Experts of a small language model.
Size: width 256, vocabulary 8192, 44.9M parameters.
Experts: 32 SwiGLU neurons an expert, 8 picks a token, a softmax router, a shared expert of 64 neurons.
Training: a variant of Muon for the experts, 526M tokens, 4013 steps.
Below are experts of layer 9 (counted from 0) of a mixture-of-experts language model. Rows are named router (the router's row for the expert) and show model dimensions 0-255. Each number is 128 + 32 x the weight over its row's rms, rounded and kept within 0 to 255.
After each expert's rows: "mostly gets" lists some tokens that are sent to it at least half of the time; "comes after" lists some tokens at least twice as common just before its tokens as in all text. This comes from a sample of Wikipedia text that the model never trained on. Tokens count by the router's weight.

# expert 24
router [113 127  95 120 174 115 173  71 118  86 145 126 130 113 151  78 102 112 137 164 107 173 183 135 127 112 161 102 146 140 131  74 151  75  98 148 104 162 150 155  88  72 146 137 115 133 109 114 167 124 113 114 119 140 148  58 109 189 109 101 128  90  95  79  83  89 155 107 136 121 131 130 160 100 176 156 146 104 138 105 131 109  91 153  93 111 172 168 125 141 122 116  76  55 204  71 150  78 153 151 118 177  71  90  92 109 139 102 152 104 129  99 128 190 137  72 102 121  83 179 124 112  78 125 169 116  79 170  94 115  91 131 167 122  81 109 117  82 138 158 170 158 107 111 113  35 140 160  89 134 177 104 146 133 131 135 102 107 145 153 148 132  74 142 184 124 131 220 141 132 115 137 103  74 115 132 120 121 124 148  96  53 134 110  94  71 110 110  88 143  80 139 130  95 167 124  84  97 110 120 141 108 139  78 114 109  99 163 100 210 106 169  97 149 129 145 112  69 119 161 158  88 123 171 109 190 113 183  80 109 135 126 138 124 169 147  73 128 189 143 130 169 152 103 145 161 167 139  93 147  63 124 108 136 123 123]
mostly gets: " not", " who", " has", " they", " would", " was"
comes after: ",", ".", " and", " which", " that", " as"

# expert 2
router [ 58 158 142 175 136 137 119 117 136 127 180  90 125 176 109 163  83 117 128 109 173  98 133 115 122 169 135 108 133 101 179 130  81 123 121 116 119 166 113  60 164 175  53 160 153  55 150 177  97 134 148 180 147 135  89  83 121  94  79  92 117 106 106 186 142 161 143 117 115  59 147 148 178 114 172 160 132  89 102 123  84 126 127  90 157 173  77  87 118 132  77  85 152 151  89 166 151 133 116 103 167 143  68 169 194 135 140 102  97 107 123 166 114 141 199 217 136 125 144 140 159 147 140 193  97 148 144 210 130 122 131 108 117 130 169 139 121 113  98 101  74 115 166  92 152 141 125 108 151 146 152  70  94 151 135  80 126 122 156 149  95 141 115  98 143 156 152 187 136 142  94 151 121 101 125  85  82 163 117 197 151 143  86 159 157 100 142 142 123 124 100 159  82 109 114 108 147 121  59 153 137  83 138 132  86 155  81 107 156 134 131 134 149 140  98 119 102 139 125 125  73 167 149 110 104 166 135  97 119 120 136 113 139 160 136  83 154 141  97  64 204 126 114 190  96  52 123 164 135 144 174  76 135 118 112  92]
mostly gets: " Har", " Hal", " Val", " Mil", " Am", " Alex"
comes after: " |", " N", "|", " R", " D", " O"

# expert 76
router [ 52 151  61 163 108  74  96 105 145 111 106  64 104 135 110 170 137 151 169  42 179 177  78 141 188 169 177 105 120 128 150 145  94 122 134 164 118 126  94  99 139  74  75  57 140 118 149 169 117 155 112  97 135 155  94 178 167 138 154 145 127 169  83 164 108 167 122 157 142 129 151  94 122 184  96 130 139 119 167 137 137 103 120  66 159 196 103 111 138 128  67 130 169 186  82 109  63 127 128 145 134  74 179 114 132 139 107  78 126 124  90 151  99  77 137  88 109  93 199 115 141 160 116 142  81 131  92  98 178  96 152 134 101  65  93 106 176 187 108 120 137  76 160  68 104 118 131 102 159 107  98 142 112  85 123 173 113 102 152 178 134  87  69 105 142 131 113 137  97 163 143 139  91 112 137 155 114  92 153 101 146 141  94 105 128 134 146 170 115 189 104 165 108 150 121 110 158 159 175 138 131 159 125 122 132 108 151 150  86 106  72  65 159  77 125 134 138 155 172 120 152 162  91 136  89 154 117 156 124 170 124 112 151 182 104 151 163  76  69  93 132 111 124  76 127 125 105 141 146 150 154 138 112 164 112 137]
mostly gets: " G", " ITA", " V", " T", " ENG", "G"
comes after: " (", " |", "-", " \"", ":", "|"

# expert 59
router [118 139 166 151 144 151 137 173  86 136 110 121 189 128 117 118 131  87 110  87  75 174 116 149 131 192 106 127 112  75 154 139  84 142 142 146 113  97 141 144 143 139 118 169 128 161  74 143  72 146 144  98 187 154 119 149 186 146  97 114 171  73 115 154 119 145 121 152 107  14 196 160 147 107  89 170 118 153 158 136 118  95 146  79 153  54 152 105 150 137  42 128 156 120 128 149 142 155 106  83 183 169 194 105 144 130  98  95  97 147  87 154 112  98 143 150 106 129 118 140 127 126  93 139 126 163 141 166  93 125 164 107 174 159  79 111  92 137 127 156 152  89 117 174  63 145 116 139  97 149 131 113 141 163 132 108 118 146 193 121 147 137  78 132 180 107 122 140 159 171 106 139  76  93  86 199 159 149  91 100 104 149 157 132 126 128 123 110 167 143 134 172  81 185 142 181 151 156 183 127  62 126  94  67 143  91 139  81 162 116 145 107 124  57 124 126 139 157 173 126  81 135 160 108 144 129 150  58 136 101 161 156  91  65 157  95 155 158 119 120 125 114  89 190  93 169 147 155  93 125 126 116  91 132 171 155]
mostly gets: " 18", " 20", " 19", " 13", " 21", " 16"
comes after: " |", ",", " (", ":", ".", "|"

# expert 60
router [ 78 161  96 126  78  98  43 121 111 131 100  77 106 113  87 165 164 150 140 105 127 158 113 157 205 111 119 182 135 142 134 152  90 161 106 162 152  78  93 114  80  85  94 117 163 109 158 136 120 169  82 122 119 117 182 179 179 166 159 155  61 180  80 170 166 135 106 146 169 129 114 115 137 178  97 131 102 116 104  76 120 137 165 139 160 203 122  85 150  98 101 124 177 138 122  80 148 121 111  96 147  86 182 147 121 187 132 128  91 144  91 133 123  53 151  75 110 124 138 151 172 164 103 112 125  80 120  47 118 105 164 153  74 102 140 127  92 178 161  91 129  74 169 119 160 189 114 121 127 126 121 117 115 108 151 213 132 104 168 194 137 122  72  94 128 164 150 148 161 162  96 136 172 131  98 133 108 124 154  96 143 122 130  87 179 153 121 164 101 164 102 179 117 139 142 153 146 124 136 137 141 122 120 150  86 110 186 194 141 113  45 117 128 140 118 132 126 161 163 130 138  90 139  97 100 150 103 130 102 170 164  70  94 146 132 182 149 162  88 122  80  97 152 109 157 121 109 109 145 149 121 129 122 177  98 150]
mostly gets: " J", " Z", " F", " Y", " B", " z"
comes after: " (", " in", " of", " the", "-", ":"

# expert 37
router [ 54 113 118 174 140 139 139 139 153 170 186  89 154  69 155 130 125 100 166 139 143 153 126  77 161  89 140 133 126 110 110 146  76 191 131  72 133 161 157 102 106 164 152 141 124 155  61 170 101 201  56  69 107  86  76 146 151 121 177 133 176 119 132 112 202 190 128 170  85 179 140 108 126 133  91  94 144 109 166 203 162 141 106  95 115 193  96 134 118 146 176 143 133 150 171 149  79 192 101 121 175 121  87 113 155  87 110 157 127 167 138 113 158 101 179  89 129 162 138 144 176 103 119 100 150 142 138 163 151  94 160 111  85 129 146 153  64 121 135 101 101 145 152 141 108 161 103 162 138 131  67 142 107 108 109 144 101 159 177  90 175 161 119 165 114 164 125  58  94 122 103 144 102  98 128 118 107 144 126 136 183 120 114 113 112 115  92 134 136 162 182 119 142 180 107 150 159 151 101 105 160 137 104 140 181 179 140  71 100 118 156 202 136 174 110 139 116 176 106 103 143 186 151 183 121 155  97 108  95 113 120 116 155 106 125 128  90 147 173 123  96 111  82 137 109 127 108 140 125 133 106 178  88  82 176  82]
mostly gets: "-", "′", "=", " †", " \"", "|"
comes after: "\n", "\n ", " Al", "i", " al", "\n   "

# expert 111
router [ 89  95 141 153  93 146 156  95  94 149 107 118 139 100 133 155 111 102 165 110  96 170 144 113 128 155  98 193 110  79 159 158 130 175 181 115 150 128 112 106 137 148 128 146 103 152  87 117  86 186 166  88 138 166 123 153 177 123 125 141 177  80 113 119 116 157 173 168 118  82 111 139 112 151  85 156  97 161 107 178 123 138 137 140 111 136 146 129  72 201 141  81 161  92 156 174 148 147  97 115 157  87 153  69  91 174 103 114 133 108 105 107 152  90 122 132 138 152 114 150 166 110  60 159 141 121 125 151 126 133 147  51 151 209  53 160  95 155 135 122 142 113  96 152  85 172 126 106  89 163 111 171 166  93  46 130  97 156 132 175 172 166  79 142 128 109 149  91 153 129 160 144  46 165  63 139 195 169 105 112 155 169 182 116 162 169 123 109 164 164 184 156 140 164 126 124 115 149 141 131 113 117 100  66 160  84 139 114 157 124 145 119 105  85 119 119 163 176 162 109 121 128  96 122 153  72 178  98 152 114 138 139 102  96 159 147 152 114  64 121 112  81  66 168 113 165 130 151  77 132  97 151 121 184 180 160]
mostly gets: "′", "000", "+", " million", " −", "°"
comes after: ".", " (", " $", ":", " UTC", "0"

# expert 54
router [105  73 123 162 113 129 137  86 113 130 104 140 161  76 121 136 125  96 163 120  81 167 134 142 131 165  80 183  95  86 163 187 125 152 137 109 153 140 105 144 128 127 126 176  99 143 109 110  82 197 175  93 143 209  97 133 182 137 119 154 161 101 116 155 121 164 153 131 109  42 138 183 145 129  99 161  86 149  90 182 137 101 137  69 137 135 118 136 139 156  92  69 167 129 170 147 137 161 126  88 154  94 157  46  88 141 145  91 114 158  92 123  99  61 151 109  82 183  86 126 187  84  98 105 139  88 145 101 113 136 161  89 172 193  93 135  84 158 143 155 107 110 115 164  61 134 139 137 112 175 121 135 161 126 116 110 130 135 165 155 140 167  94 148 183  71 152 121 164 126 117 161  75 123  87 148 164 143  69  97 135 144 180 117 124 149  84 103 157  89 101 135 113 194 184 132 136 113 163  93 117 114 131  90 151  95 133  97 162 123 178 122 125  96 142 126 141 170 151 138 103  91  97 163 158  93 152  88 162 124 170 120  61  98 150 169 120 111  73 177 129 121  95 197 106 181 135 146  82 162 124 106 147 137 165 135]
mostly gets: "00", "000", "500", " 500", "50", "100"
comes after: ".", " |", ":", " (", "/", "8"

# expert 68
router [195 136 116 158 152 142 178  96  94 161 116 115 191 110 141  95 105 151  80 167 156 149 180  83 140 161 155  91 109 100 155 179  76  96 141 141 151 110 171 178 153 165  76 109 103 164  98 159  96 165 115 148 150 135 124 180 125 167 171 148 175 191 192 146 150 123 108 102  89 124 118  95 153 115 200  98 150  82 183 136  94  64 111 130 133 162  81 157 127 104 158 132 103 181 204 100 140 112 144  94 125 169 178 121 140 121 174 139 142 144 142  88  75 141 123 190  77 105  96 105 134 177  99 169 117 115 161  89  86 175 167 145 156 165 167 151 185 181 127 154 136 145 127 132 136 124 103 161  69 110 109  77 121  80 171 102 160 140 208 119 114 106 167 140 128 101 154 110 176 114 190 122  70 110 153 191 124 135  81 109 136 101 101  94  96 120 141 131 129 148 121 158 147  63 172 166 116 127 167 200 114 180 170 130 130 125  93 151 127  75 128 130 138 157 149 120 175 162 102 110 107 172 106 140 149 160 136 142 110 145 120 122 126  70 179  91 129 101 146 172 103 128 114 111 167 135 133 131 126 183 156  89 130 123 122 116]
mostly gets: "|---|---|---|---|---|---|", "|---|---|---|---|---|", "|---|---|---|---|", "|---|---|---|", " Animalia", "|---|---|"
comes after: " ", ",", ")", "born", " 18", " JPL"

# expert 112
router [101  93 119 141 140 139 160 159 139 200 185 114 177  74 180  82 143 132 143 163 161 157 104  84 121 110 145  74 142 130 144 111  80 172 117 106  90 164 174  86 115 144 144 149 159 151  34 143  79 160  56 117 144 140 112 158 143 134 140 138 134 128 144  89 186 197 139 147 126 176 129  49 159 101 126 115 138  85 185 163 165 146 132 109  96 203  71 154  88  91 171 155 124 163 169 104 115 187 119  99 196 148 114 133 158  91  88 147 124 154 131 136 181 133 171 131 121 140 167 133 121 123 123 139 140 154 118 167  90 155 195 115 135 136 153 167  72  80 126 141  85 149 113 135 150  70 128 142 107 128  52 129 129 134 143 128 127 147 163  55 155 195 162 189  84 146 165  84 101 115 122  85  57  90 159  93 105 120 158 128 134 102 124 133  99 102 117 141 192 128 170 112 140 175 146 153 120 163 122 159 170 168 101 135 162 178 130 118 116 159 143 181  77 174 146 129 106 150  65  88 139 159 138 130 114 165  73 123 118 106  94 112 152 131 125  64 111 124 161 112 129 117 172 116 102 149 126 147 128  91 131 139 110 130 141 125]
mostly gets: "See", "|", " Preceded", "=", "Personal", " Born"
comes after: "\n", "\n ", " MF", " ", "==", " FW"

# expert 42
router [140  97 110 135 163 123 112 125  86 125  79 160 128  91  98 157 104 118 146  69 101 164 108 204 120 152  99 144 136 130 165 160  72 112 126  93 112  75  66  94 167  72 133 165 128 110 121 177 101 166 163  87  78 156 113 122 121 140 123  59 117 157 134 140 124 130 109 158 124 106 105 191 158 125 134 161 150 123 134 192 127 118 125  94 128 189  96  69 112 199 114  68 162 144 193 164  66 200 125 100 126  98 133 125  97 118 131 100 122 160  45 191 143  82 153 111  90 157 110 194 117 128 143 100 114 141 152 165 137  91 191 120 101 139 152 160 100 103 137 152  93 116 170  76 101 150 132 114 140 128 110  94 164 133 165 118 157 160 152 157 130 131  70 131 159 135 147 118 154 142 107 129 112 113 111 172 129 183 115  81 145 160 134 158 132 158 130 189 104 154 114 114  74 148 171 155  89 102 177 147  97 110  76  88  71 115 126 110 174 126 133  96 174  41 138 104 162  59 120 160 112 131 140 161 160 139 127 185 133 137 154 123 137 123 109 114 141  94  61 132 174 127  63 114  92 135 118 174 113 167  97  64  85 134 140 117]
mostly gets: " Spacewatch", " Lemmon", " Smith", " Johnson", " 68", " Chevrolet"
comes after: " |", "N", " H", ";", "|", " ("

# expert 85
router [ 74  60 112  87 164 112 105 104 129  70 157 147  98 138 113 124  91 122 104 180 148 183 141 170 123 166 186 113 127 111  89 104 159  84  86 105 113 148 105 161 112  86 128 140 151  79 128 164 181  44  76 114 136  82 121  96  84 126 104 121 118 116  88 108 104  92 173 131 128 129 169 123 118 100 148  91 187 109 148  91 107 127 118 131 119 102 117 166 151 166 146 102  94 112 147  79 123  85 125 125 125 166  64 164 109 174 164 114 168 108 155 103  89 143 147  89 145 113 143 190  75 107  82 163 130  78  91 153 115 104  64 119 163 107 136  63 177 153  77  80  98 114  95  89 153 113 157 188 132 126 130 122  73 132 129 138 113 112 116 128 184 123 110 158 128 194 154 178 148  97 120 105  97 130 147 122 141 121  68 108 138 140 187 108 125  88 117 167  80 103  75 105 135  81  86 157 148  98 161  79 116 102 117  41  78 122 165 103 121 145  78 157 158 159 163 139 168  67 164 171 105  92 100 169  95 168 108 166 122 124 151 160 179 117 128 179 150  93 171 138 117 130 147 108 162 149 131 138 102  87  88 136  91 157 140  87]
mostly gets: " be", " was", " is", " been", " has", " became"
comes after: " was", " is", " It", " it", " he", " were"

# expert 72
router [126 152 150 100 117 173  89 150 126 138 171 163 150 139 125  98 125  99 133  96 109  67 185 101 128 147 109 112 106 163 139  94 173  92 167 164  88 120  71 186 139  68 186 168 133 138 109 135  99 129  77 170 113 134 114  91 109 139 151 150 126  68 198  85 159  68 111 123 153 128  99 189 124 112  76 144 158 111  91 155 158 169  96 135  89  86  93 130 150 111 119 127 123 137 102 146 155 100 113 173 103 184  84 171  94 138 104 153 185 142 163  76 109 144  73 155 111 112  82  92 102 123  82 126 118 124 132 141 113 153  89 111 151 112 116 147  75  94 159 148 161 104  67 161  87  98  78  62 119 196 177 104 154 136  85 192 126 108 104 146 115 142 161 165 131  72 131 155 163 108 127  85 201 130 174 125 164 119 139 152 105 155 164 119  76 105  98 128 144 131 126 110 119 174 154 121 173 168 139  87 102 191 144 100 145 116 149 119 148  92 127  80  59 124 148 145 104  80 151 170  83  50  91 104 159  77 152 181 171 127 145  89 167  74 131 104 104  95  99 113 145 136  91 135 173 121 164 110 109 127 164 123 104 122 128 176]
mostly gets: " his", " this", " their", " its", " same", " several"
comes after: " of", " in", " for", " the", " with", " to"

# expert 15
router [114  92  95 110 106  82 111 214 160  82 145 175  79 118 130 161  93 173 141 109 142 137 114 189 140 139 144 116  90 124  74 126 186 107 114 108 127  83 113 168 145 123 106 122 163  60 165 136 163 130  83 120 107  94 151 174  78  71  49 152 162 153 103 172 143  67  84 115  89 117 171  94 125 154  86 185 121  78 100 127 135 146 184 166 158  87  85 140 153 138 136 171  86 157 128  93 138 107 178 163 145  64 135  64 104 151 131 112  98 127  59 115  94  79 106  93 170 139 128 104  55  84 134 193 123 105 128 146  93 146 139  99  87  87 116 136 162 166 108  84 144 154 156 129 183 174 133 150 133 113 164 148 102 151  78 158 135  97 161 133  97 103 151 114 164 163 165 153  84 139 118 115 146 185 170 147 107 117 144 149 124  99 103 109 170 176 171  83 127 111  78 156 147 164 132  65 184 143 123  91 149 120 117 146 127 104 164  93 154 123  90  78  98  71 120 131  92 135 158 167 161  96 124 141 129 134 116 113 119 169  98 129 109 167  92 170 137  85 105 150 101  86 111 119  92 119  98 117 156  73  95 172 141  97 115 111]
mostly gets: " c", " st", " res", " r", " pl", " f"
comes after: "-", " the", " a", "==", " \"", " and"

# expert 82
router [104 151 116  75 140 145 115 134 105 104 152 138 181 116  89 119 146  99  95 141 136 129 127 105 143 198 103 115 131  78 150 166  48 131 154 128 137 116 126 155 145 100 121 161 131 164  99 107  99 158 174  89 133 188  99 158 148 164  85  99 158 112 124 127 143 167 154 169 116  57 130 124 164  57 134 173  97 122 133 178 160  86 152 146 158  93 164 157 129 103 107 152 160 106 191 171 134 135 117 111 165  80 180  66 135 137  88 107  98 127  96  95  70  84 142  99 111 149  82 171 136 116  81 160 145 113 124 110  80 145 147 117 195 150 134 170  80 141 138 199 145  93 127 143  84 168 141 145 117 146 117  88 177  90 100 142 129 143 183 115 176  92  46 158 184 101 152 105 178 131 121 154  76 127  83 143 165 140  83 103  61 157 154 118  90  92 141  80 157 108 138 120 126 169 170 151 124 161 142 134  80 148  89 130 100  59 153 130 169 109 117 113 125  90 103 130 170 168 141 198 121 109  66 136 139  71 114  80 154 109 162 131  78  87 119 132 119  84  93 151 122 125  90 161 128 183  96 139 114 197 137 108 112 166 154 155]
mostly gets: " 2024", " 2001", " 2017", " 2013", " 2021", " 2008"
comes after: "–", ".", " (", ",", " in", ":"

# expert 75
router [ 91 118  98 171 146 125  73 148 127  87 115 127 143 145  87 191 120 190 134  50 169 141  62 188 161 138 110 114  66  66 135 147 125 146 137 147 142 119 135  88 182 117  83 124 157 116 175  93 140  84 139 109  86  93 165 110 147 133 102  95 146 197  74 129 129 145  80 105  89  81  76  41 105  89 103 154 138 147 159 113  93  97 133 159  99 125 117 133  99 117 102 174  90 142 116 175 103 120 120 188 156  69 137  93 129 158 112 170 108  72 159 158 104 138 160 160 129  95 154  75 109 137 169 180 104 129  98 171  93 104 135 147  71  75  98 102 131 116 114 119 159 117 170 113 187 138 127 112 158 168 119 144 138 170 117 143 167  98 165 117  93 116 125 140 162 136  82 105 113 160 157 101 133  88 108 106  65 136  77 129  97  63  51 108 104 193 163  79 105 178  96 137  84 127  88 153  95  69 111 127 103 139  99 184  85 109 162 106 212 118 161 116 131 148 121 151 105 125 143 129 142 103 143 129 131 151 129  93 144 118 127  84 140 162  94  97 191 131  73  96 123 134 133 136  86 130 125 119 152  97 148 151 168 103 120 104]
mostly gets: " S", " s", " res", " ass", " Res", " pres"
comes after: " |", " (", "-", "==", "===", "|"

# expert 116
router [ 94 144  81 139 125 119 118 199 172  88 128 166  77 119 118 170 161  96 152 120 136 159 116 145 167 172 162 102  80 162  88 129  95 134 136 184 191  96 158  81 171 132 115  94 185  93 130 151 167 111 109 100 117  92 134 108 124  75 115  89  90 184  66 126 161 167  78 149  92 139 136  65 132 167  62 178 192  84 145 139 140 111 165 104 146 157 124  98 122 102 106 187 136 175 133  84 158 100 174 109 166  87 142  98 165 153 146 160 103  88 123 184  66 126 134 152 121  71 167  66  58  84 164 101  68 158  83 105 128 124 181 111 127  80  72  91 118 151 119 107 133 123 152 103 145 159 139 165 160 104 132 167 125 181 145 167 166 146 141 172 129  96 142  94 148 151 174 151 108 178 178 101 118 109  97 131 133 102 125 134 142 153 130  89 158 135 147 131 112 193 103 147  84 103  82 121 138 130 136 148  79  64 134  95  87 103 151 126 133  83 126  97 170 126 107 143  85  89 147 151 142 101 106 114  97 174 142 106  96 134 115 131 156 162  89  76 126 133  69 141 152  84 113 120 106 122  87  99 139  57 131 149 123 163 100 119]
mostly gets: " H", " h", " j", " Th", " M", " J"
comes after: " \"", "-", " (", ":", " by", " The"

# expert 14
router [122 143 160 132  91 103 179 130 186  99 107  85  73 183 173 150 140 178 145 150 141 130 111 133  96 149 145 139 110 110 114 161 148 133  98 113 113 107 156  67 105 145 118 140 128 141 157 100 179  97 178 173 136 102 158 120 154 121 123 132 153 189 101 132 188  75 136 152  76  92 121 143 106 168  88 133 156 109 165  92  63 145 176  99 213 144 165 135 130 143 117  94 106 132  90 149 238 129 120 136 103 127 108 152 138 155 156  95 189 129  66 152 107 130 134 120 141 119 179  75 198 146 106 116  84 104 151 150 124 130 185 128  88 155  93 111  91 119  78  63 108 150 145 109 176 167 135 134 127 122 139 154 118 134 136 131 134 133  69 123  38  87 180 131 136 188 114 113 142  96  78 109 115 126 119 132 191 118  82  87 168 112 162 103 149 172 111 134 144  85 144 138 148  89 164  85 151  67  69 112 156 148 138 149  94 177 159 141 169 135 154 158 135 106 124 138 151 137 169 161 120  95 122 168 105 112 168 123 102 112 126 159 108 204 123 134 129 140 137 109 157 177 193  63 105  80  90 134 185 165 130 116 119 177  92 141]
mostly gets: " man", " Bar", " compet", " eng", " med", " oper"
comes after: " P", " p", " M", " the", " B", " C"

# expert 110
router [ 76 181 143 136 125 122 132 120 134 157 175 129 172 116 126 121  92 108 106 133  69 103 147 106 143 122 112 156 120 140 141 138 177  90 151 114 138 112 112 178 159  75 126 162 129 149  99 121 108 139  55 168 100 120 130  79 118 113 189 182  96  65 171  98 151 111 122  86 148 137 101 168 119 118 103 138  96 146  67 158 151  95  86 140 100 122 110 123 112 114  90  68 137  90  69 135 136 103 101 171  85 194  53 151 133 136 115 170 153 145 139 103 121 103  75 170  83 140 102  93 111 142  82  86 158 108 140 113 113 154  86 131 149 122 137 163 113 104 173 143 103 153  90 118  93 117  80  80  85 166 151 105 137 154  63 184 158  84  83 113 103 171 174 148 146  75 138 118 116 101  90 103 193 125 180  86 194 140 115 132 117 190 148 159  59 118  93 116 161  85 114 129 133 177 109 115 180 148 108  84 105 162 145  97 184 111 138  96 164 137 144  80  90 142 122 140 101  49 164 161 100  56  64 113 167 106 101 152 161 139 136  81 145 121 124 163  84 134 137 102 117 123  92 145 171 117 210 109  99  88 139 124 136 102 105 147]
mostly gets: " its", " his", " their", " the", " this", "The"
comes after: " of", " in", " on", " to", " with", " from"

# expert 56
router [103  49 144 122  93 116 100  79 136 167 157 143 144  86 170 107 113 133 113 130  89 138 171 132 143 132  85 111 127  92 112 152 109 122  91 109 156 125 213 145 100 102 128  99 112 115  94 139 133 118  81  55 135 129 137 171 120 144 153 108 118 173 107 100 167 148 151 152 112 162 110 100  78  81  99  69 131 102 119 155 115 151 111 115 146 125  95 128 128 216 172 130 101 140 174 123 106  97 149 114 134 119  80 120 110  80 125 146 119 134 136 116 165  59 139 167 148 164 107 159 127 118  99  68 138 160 163 141  85 188 105  96 194 155 139 172 114 174  58  98 101 149 183 165 158 184 169 147 114 137  87 118  87  91 118 136 108 108 121  86 113 173 201 175 153 177 136 149 163 101 168 113 130 132 163 111  96 169 155 147 135  83 148 137 160 174 159 140 168 114 159 169 139 178 134 129 141 195 129 151 200 187  84  91 120  98 120 115 113 123  99 142  83 116 123 134 164 144 108  57  89  59  92 148 114 167  98 126 162 159 115  78  95 107 138 104 103  69 156 141 101 144 107  94 153  89  60 152  99 135 156 119 198 134 117  73]
mostly gets: " Coordinates", " Genus", " List", " Born", " Species", " Clade"
comes after: "\n", "-", " Clade", " Kingdom", ":", " Animalia"

# expert 33
router [125 163 154 123 184 143 145  94 133 145 100 124 165  77 119 136 129  79 133 118  77 125 145 181 103 135 123 108 138 121 144  78 175 118 127  84 127 133  79 207  91 178 134 113 142 109 148 142 201  77  91 120 111  81 153 103 105 133 168 133 141  88 129 109  97  80  83  87 135 150 132 157 110 191 157 153 171  96 183 102 146 138 107 155  83  94 153 179 136  86 110  28 127 113 172 110 127 152 123 125  99 184 147  94 135 153 126 193 175 130 137  77  95 150 114  87 153 157  81 133 114  98 118 148 169 153 103 115 153 145  91 109 148 171 157  67 147 136 108 166 168 129  98 117 104  47 127 102 112 182 171  68 139 105  48  81 135 100  97 138 145 152  86 150 133 130 112 179 110 135  89 143 116  81 140  87 132 112 169 160  92 129 151 106  69  99 121 117  88 130 116 111 143  31 108 111  72  85 119 137 115 155 116 112 162 119  84 172 139 167  97 148  84 161 109 122  97 109 112  98 171 176 153 115 148 143 107 197  74 135 129 116 192 113 161 122  95 132 168 137  88 113 137 101 113 151 145 114 153 128 147 103 103 121  48 133]
mostly gets: " began", " moved", " because", " but", " took", " if"
comes after: " to", ",", " and", " he", "ed", "ing"

# expert 22
router [106 152 161 136 109 107 137 140 164  88 162 181  48 116 125 155 108 161 148 149 149 133 121 133 110 154 157 126  87 151 100 108 181 129 125  74  94 117 100 152 124 102 131 165 184 108 167 165 168  76 101 127 130  82 131 187 111  80  70 131 182 152  96  98 157  90  90 136  83 110 152 129  84 147 108 164 175 111 102 124 107 156 205 138 181  68 103 129 162 120 101 155 103 165  93 116 167 111 150 148 165 145  95 112 102 172 150 119 134 132  84 113 122 169 137 113 175  88 157  98  59  92 134 172 122 128 107  87  99 172 144 143 119 104  99 112 173 140  89  99 126 193 131 161 190 199  99 166 151 110 166 108  82 126  75 151 109 122 156 103  91 107 175  84 126 203 138 176 119 137 140 146 123 187 135 118 115 103 116 149 146 101 100 101 197 130 144 132  93  90 118 107 132 114 134  89 175 115 164  81 144 124  94 118  91 138 148 135 128 116 101  75  99  86 125 132 148  91 137 199 163 109 158  97 157 111 110 155 145 142  70 129 194 155  94 120 152  71 133 185  92  71 158 107 145 109  66 116 122  56  85 172 143 117 141 163]
mostly gets: " r", " sc", " dec", " rec", " ab", " acc"
comes after: " the", " a", " and", " to", " \"", "=="

# expert 80
router [109 123 124 162 113 129 104  91 148 183 164 106 181  82 154 128 146 117 117 132 163 169 136 112 140 152 117 155 122 148 119 169 132 133 137 150 178 146 146  99  71 157 134 124  72 127  78 152  77 150 120  71 111  66  74 159 195 152 159 199 166  73 100 138 124 136 113 146 104 163  73  59  96 202  90  72  79 124 126 158 165  73 143 102 165 109  86 114 136 126 159 149 105 145 158 116 131 102  89  90 166  83  96  90 135 130  87 155 154 159 169 137 169 100 144  87 161 165 130 176 174 118  94 121 109  90 151 152 139 151 164 100  95 132 133 135  97 139  77 142 145 139 152 152  90 126  88 149 143 122  92 108 116  93 116 142  86 139 161 123 158 151 165 124 143 119 150 103 144 147 138 149 109 170 110 183  81 129  94  60 159 178  73  99 162 123 105 140 171 152 171 175 138 177 159  41 161 110 103 104 112 125  93 118 195 192 150 125  65 135 133 141  84 139 144 161 112 160 105  39 164 167 114 184  89 133 150 113  90 127 114 120  98 119 127 114  79 180 125 149 118  93  88 111 106 168 144 142 107 135 178 147 146 144 163  71]
mostly gets: "°", "′", "″", " Coordinates", "&", " IS"
comes after: "\n", " I", " U", "I", " E", " N"